Experts of a small language model: 11 layers, a variant of Muon for the experts.
Below are experts of layer 8 (counted from 0) of a mixture-of-experts language model. Rows are named router (the router's row for the expert), gate (a neuron's input weights, with its number), up (a neuron's input weights, with its number), down (a neuron's output weights, with its number) and show model dimensions 0-191. Each number is 128 + 24 x the weight over its row's rms, rounded and kept within 0 to 255. Numbers have three digits each.
Before each expert's rows: a language model's description of what the expert responds to; "comes after" lists some tokens at least twice as common just before its tokens as in all text. This comes from a sample of Wikipedia text that the model never trained on. Tokens count by the router's weight.

# expert 57
It responds to: Field and list punctuation
comes after: "\n", " ", ")", "\n ", "2", "1"
router:129173119165134131153121141135087181102081166077095149117132146156152121094164097135128155159170103098149114135176122136117125116096155138135120165110133165138118094115124147138079142134119133150099115149118158129121105144108111119157138159120108095142115109154100107141152140168140116153119165143108131114180132152133139111127156127129109172132125137091050161133152155124105113132146147125097104101151136096118122105118094090113147083091161097077129185131123127143149090139077100121146127125103128145120143125151120161122145126117149119124151173110154111142144116164131114127
gate0:147159154154125123200103120108138141099119151118120127153102148138106140100133122095161123124161154120108111128149149132121173173149102073128144138143141113124110118152124137140122138126170133139118117135146141131134146146100096125116103155147133121159113110115129113117091122142113112134143134124122122110122078104072108120142090075217160127124111142105150106129122094119125157141129144138152151113137112101147120098114114045058124115089132115119145127101131110173143128105092131120120106143149137137067167148094122153165134086153098124122136159158135158070125121133120126109
up0:114102082145132156162150147139096122100088137114112133112152168147169132122063142163119147157131133155129155151114151084110120128146143091135094164159166144137142125121106172121145089106135130095111108141161125102124102067106150119107102142129128099130085135151103096155138131117131139140146118128136116103101131156152103132142134193099150151160093101141112113129164119112096135093136149139172118158122161105127098099151120147109092102103162098133156127109120105100120139131115103117167114132099144134110135156133180128128084160120100122133059121113120115146135153152094085123
down0:120134112142136101119112123120131132122160137115165101110099131124157087139143152132149173159109155107124151163163114143173074112116147110109111134153123100169136148125148085094173109143114150161162150153143114105087092116137118055098146121157119110150082157123123108101103171164137142143118124108128094106112134124139127134156114136106122166137183126142152174143112103105080122139159134123137097123146132116101158129111111138154084086087070119141111146136195140123092124101131158131144145143138130130124155156163119146121158131114163109134145117097135150160129090156147145134
gate1:160140099153119179153147122134125096171150122146123170094175132082148146134164127139091144171091166110152160178127136139149148127198130148118096113111118123148161131136146156152114117125124148140102134173175132136152116138120120137104144113121106141143142106096112103132115108139104093095096121126110105163163103141138087113123126123152111145126158117164157093135131099106125108142131141165130097140170136108143120121060112132140112118164163152085120130132117147088130140116096116085118119145120131178119148112105116128084094146134065082089147114123103145129102143118117137122
up1:109122127135133158166108128131131141138146110117124132130182115117095100105172083096124132159098118158139182155120091110115134150082103116121116130132121101139153122152109098085169123129105130131129105110176144135158127104116140152161153106160184143151155125098146112123102113111130142115167101121125071121138137108126125107150121144102135172131125101151146146147124174131118168137164078136139108084125127153100103130081139180122173093110122126101150097148148110153171155160118134134098139144134134114131157111164153099133174149139066132089123152084098145124113146139137133108
down1:118148123113165163123165135141112138108174117166121148149133129158088086091152154112107146113137155125135104111147124109099089134107129146117152117134149128131143152162140120100145141131143113118140135061166142125129131157137095132142146117185177138184155146140130142134143106134117129107081142144091098166129118107110151124153134138141125137094172118130100176112168130138098141127126123102110129094132122157128131089114084149106180101145141132116107104151123061121105142108104160175151154097160080138126138157153131096122151159116142095109101153132165166118134084140106165124
gate2:122171144102140166154141142117104135120124167138125089092099177123095128153168132126124133132108082141132120090153093105131108169142122156157146142104119141096116112163124095127134128117121115126102128106209100115140163117113117138137113097127096175151134129154106117151133102135146129149104091148123110145143108132139120167151110118154099158108098084109143114123164161152087091161134121142113093129145111134102099151081132134084160133128142104111148121101143160154096143143125128131148156084112110132116146149159069137141108110146134122143143113066162158083096157141136151164
up2:172153164102103123123137111143136142177116135133140126104145138132133111122160118118139102147152121110129143188120123101149103127093149166139139140132195125139127085126131126114112114136144134091114132140146103118093108182130130108157152106086152121159092143111127108134103116131151118112107109128127138112160189124119102147106124129110174138144143129087109136084138165077122108116105078132150139142156105102132152160070133152103126122159179106159087104112128140151124141131153128166093145163112150114070133134128108126167119117092175166149128130168139166175150161128117122126
down2:090121153127157114135133126130119129127160134153133120150154160074088133122115122119089141106186096089131139153108092119129126108134134133102152124125147109135155140086173115139110135081110136113094108085108156133097157113175117133145120149089143163139140169136109058148131130111165114150110089122134140100151108145126144116161105138126106108131129174165127078141118151124111154095140172146152129105136113137135123120116096095128146148133165096133127096118087146130083144117125153097126156145106102092090117128079123097100131111135105127150165140186088103106112139102097117087

# expert 39
It responds to: Table column pipes
comes after: "\n", " ", ")", " Year", "\"", " Date"
router:131125137146150114159139125142161156078131086110086183071145115125144148110102112118109092130115170088120149116143107142160123070093164128124144143125117159132100103152125151102131135132094109115120105104130148134154120133117127114189117115091129112114108119156142143138097147139114095101124161133096139157152107115140142104154107099117125179171146101108083140110130173140135125120114123146093141142129124107133144137159181107087137090089143141111151136108154103143092089105148103150098105123119120080145119157138134142109132128135164101174143102090140158139169087142144097097
gate0:118115131132128151150092102143162107167183083156139114153187134150164138170094178131116154155114178157085112107123152149155116131109101133105127117168132111134116133153139125177174146125150132130125147146132129167140156130121159114109122106137148154158124122109155195102152135125111148124092128120102080116109129169124133141190129123124145152144128155092140109126138118103118062131149135130123142117118138129115097129169123107117076112152147145096115139183167111085107115164090160129115156139101138112143131152163130121147106154134121111098139157099121140115141115161112144121
up0:141107176153125119167137109175093114132126119096088104144098132141146131099129139102125087130142089155088110107147093154138102125174155166125123084128149130110127145144116111114176100143189088151162114137125156110103123129159128134139132129114118173092099122165165123099111151094120117136129147136125108151081124121134154123129167123139106158174126152149136082097123116141151149096118202129129105112117115155136117150108102131129154136136105125139125107177120139072117132128127116108128175113141120108130132116120133032173097154091118123136127137121126136129143147117107103115
down0:150120112168089157145101107154078161117139130137155160097147127177134154103143145154125139161124097118136137091196119112139135131156143099147176143117122130149152091127096083134140151147101146079144123165179119153175176143130140131098112126172168102133132136136123089158082132134114130139103101177102155140142122133119117100149171122128107135091119138125118117136125162118098146145133162141136176125136131110117105142142109112104136120130111144128121165130105089118167094108095122165093109132096140133124115132125144089108143119099115118122138137166141085102155133185121096168
gate1:088151133105144113110120148157101095151116122177121138077131156122121105118114169131119153111172127149098130108108149144125132118111112162112108124159161143197111168128163114198153149069116114109107117110178102163137155119108122138148130104135132124098148117161133105111172138151112135149103113117138102139126105136155141121175104096125119144122095127118099143125111123139112110101130111123176082100148114184130088130101099134156144114133103165118168092137146129137129108174151167147113112128155134130143116167092129120158128133103110111134160104113142133091094130082171110144
up1:140099168145096123143137131145152103118116185114102149126162155065155130136070067097103096116115128138085156161098178102072109110112113097117077110135106132144130117121130097116142115099106144163155133121133144138176154142164115126153135138108132090120077131110120095150106099107140165122129144100134143131132141098114131140134119156103128141166164166179102154160139135115118080104141090100080129149145139145139128142120081132098134137172111137151106147164141129100110124155155167128128121161126140130132145117130112125099128131141108134137156124118112120123147122142125067154
down1:101155131128118183154068101135090155133130110111135110123142153148153132098151124129120084098112116136158109115134128133108145182103108113152146166113117127108188143134154125120131125106171114168129105124080150155139131120105129125141150118141156117116097212161115178119121122131103137122109157107142118115106144147132104158128133152178142146125134116083076111148096135129090148157128152137146096146134149131118108095099147103117112149152113131097099092175107181077127138161157140149106083119130129132110117135142138148132134142161154090146094123144135116130129137160187133106
gate2:153085129120071116150124118140158157151161132129135091122114131101160107122129128107165115140117104156113097128170104133148157152151125157126126097205112156114121111157116122091159149139143113130141139121134139073122156163090151157124104142097129124146145125156143123152145127125155123144138140160116108164131077093106142160155182110081071127118089155131165122149131158127120119122118141127112141127065159084100139163121176135137138138107102115140161128143177153103158144140126123124149106127120140148110134149112135150215172136119130140115141148126112104130136122100124106104
up2:118160120151131128134093135166104138089161134144103112138158098124144104137145154146139109120126099116111170137104128156127138129086142132073143136123118099151120155105168107106143150109140187098147162090141070125114117110115143118127120099119147121094121114092112128113092152117113132175123103139113115144168166152106143060103158123156113130142160151173103116118112110106147197148111109132108112115177096155134111145118156144154101152105121174139106133121117123065137113120164153133142148122133093112119106142145144151148111101077145117103153074144141156117126145127166120100
down2:140107139122085127137156087145151113151150125160207143119134095139100183135147130117138142108158107110141178104111145119141158153142127144091155123146125126110112140097037118140132097131119157115101100090096092129166131098132134101140123178113109105126154137136139168112103136159126109124135143126167118115162147183100108143098147143133097118113101113184122127090105107092127099113126135173116130108152123120135151124149141106113126101105132144117143142109105092132139151157130111131123105110135109140153151140138119122105130108145126130199093116116095134071099131145166116162

# expert 22
It responds to: Numbers in dates, tables
comes after: " |", "|", "–", ",", ":", " ("
router:139136146136090143159113102148124141170104113149123089109144140139117128169097127171169102116174106108137115123133123131099142134118160127153076136120101135066109099116175143147073073119113112152132119156133098102118113114099106154096168174118104107150155124147138120105087116119180138135094128140126157116130147152114140128129123141102104103146183139106127122099129165126138141134128162125106161155099118151141152140159123125119106100116134149151120111107120108101094128148156140080139123100123161151081144121152122152094143174101103099153115146158119142113103193171095140143
gate0:088147133163149135078110118141193110120100082166142086113134182133111130172131161104125132120135118109121143140158087099134115086144118079110130117150123120126144129166149116140114095096142151173107138140139150168124102163134123153101123134150120114093134115118167112117139122179140144161094084111114140135150136155156123117146153138128146132093099123120128118172106123123105145137106111107104156111142120136101203093125136095121130171116098121136130113139184117142122120141155164123109112148145154119132096099115109062076134158146114130110110133130107124154143181142105109151
up0:155150135104148132147136152158109109118135124099111144182115159111101131144093127161124116093167135136091108149097115111126088094123114118165153073136132075160154093096173125130106148118159120130118139175116144123131148184111134121153119175127127112125121153164157143158124143164106159146092103095121157139167128141103114154110125174169134167128126136145088108098109129139164117121110119108095125095170132156154121160102150118142156166088152104129145110137171119144126156171134140119130131165114140113176128117089117137161149156134142166145180148106126110143129151101121141128
down0:122119101116133131098110160130142124105179156141108105069132148118120137136139154144089123121144091088141126135131114122158151169145119160107132139100159133129106120047120112167123125114119155185099144144098162103121131130137129099123125111157151160132132129156121128109114182088144122124118112134111161153081096123142122108128089101137145179111174121130167139138142096120126091097116124156143125159156095119128145162096099153092175121108139151092143124117082122109101113159139182128093143153107155154188090168145130142136139134119140111111136161114118138119090147141123145104
gate1:102157142132171164153105074116111103160126147152126122168108125135132103145109127154134108150118124107061088140132173147143137157088110122121109104138108137105128083181157159105105123157128119138103171098151113121136154147098084165146139170119121152107148148162121134114145121094132146124122118122128123105131129155149112144129106111158162107125091102097139169129155139085113109099112102153126101122123131109115134117128152110131079100158104148129130138150165092127100090140115121131096099147118108066127083119063109113091082148120137143145167171120124158117124155138149118125
up1:139167118114147167142141104107142107075145123170122155110080119135102093125144153109146101160139150112126114153127120123114096156158136139151113178156122128112171116102189138093100044116144099128146151125141078140156132161145135138116156129097132119165118175168145096093179120161126157106134133140161149046117123099149119146112147129146123140113106133159127155140119131090121139134077118128116141132124096153158128150127142106117145130114123117148090126112139137127101105147108161190101079126147099141127124132110110157127142132122098136084115124115115129095126137123124103114
down1:089120102132090166168141150138104133104154103101160134129152114126167124063175134128139110102125129064109151094146132161141067152132135115092109137114114118139115102126113130140131096142134139147135128184114105175175171104116132143097164076141133145109114150159111149108124159131134143113136096099151142109127119144175146170133153139168145194092148130094104164129111125093086136137095095158124132130115158121126158146130160114146138173117146119138102130108147121132133080139146119167092112106130109160124132112099126153141125126136133140111073134149106133145126133106106146133
gate2:144151113120083144096124103115153118126104131135131124162140131104138161107121082107118129158110132113102088197146122142137152122123127170119150155169106121091105093108137102164126118163131188104122128116108095136123146141111128185129127107132137127167153157121114107095121137093132122140101109125151111162106109128139123144123088138171139104081125090077115148144110135143137150097137117119146122095151120119120125097175162099120131123083113124110085195135163124120112089136140097150111115129155079146079111134118121132102109163121073100153121115143087169133085130117142139120
up2:181137132141109173115114143129098201111176134127144127140156123112120149103070142127138156136121116111099111168184106178126123102170146079117095132085121128170154130115165123139125108124142152128121169094086134127115105169136118133091175149106126123132116113131157193123114135162097138135119126108125093120150113150143102104125165146129132136162106089119107070137162124133151116101110122137136129126150087161075093181136151137166123166115107105102126120131154103124126133136154121134119092142103125127123108133150125084138134124124129163108120099141120161127109141170116128136
down2:145147173162129121137092117109153119138111081073131129095123176133147114122134142098077116146123165123119152169125134178134103100148078100124119166131124133162143096122083089116138120141122136137126077147108125119095133126162177107124129152115093128162128156097143103121153121144116117136123115102141113115081078100154158176148101120098139102109124154115140181147105086175091121139120100112145102101174155099111118133093144098139107122135132130113168144092158116130138143127147128138122147086102123107134112159145129148142121122123144142090155113118117106154123104119190095128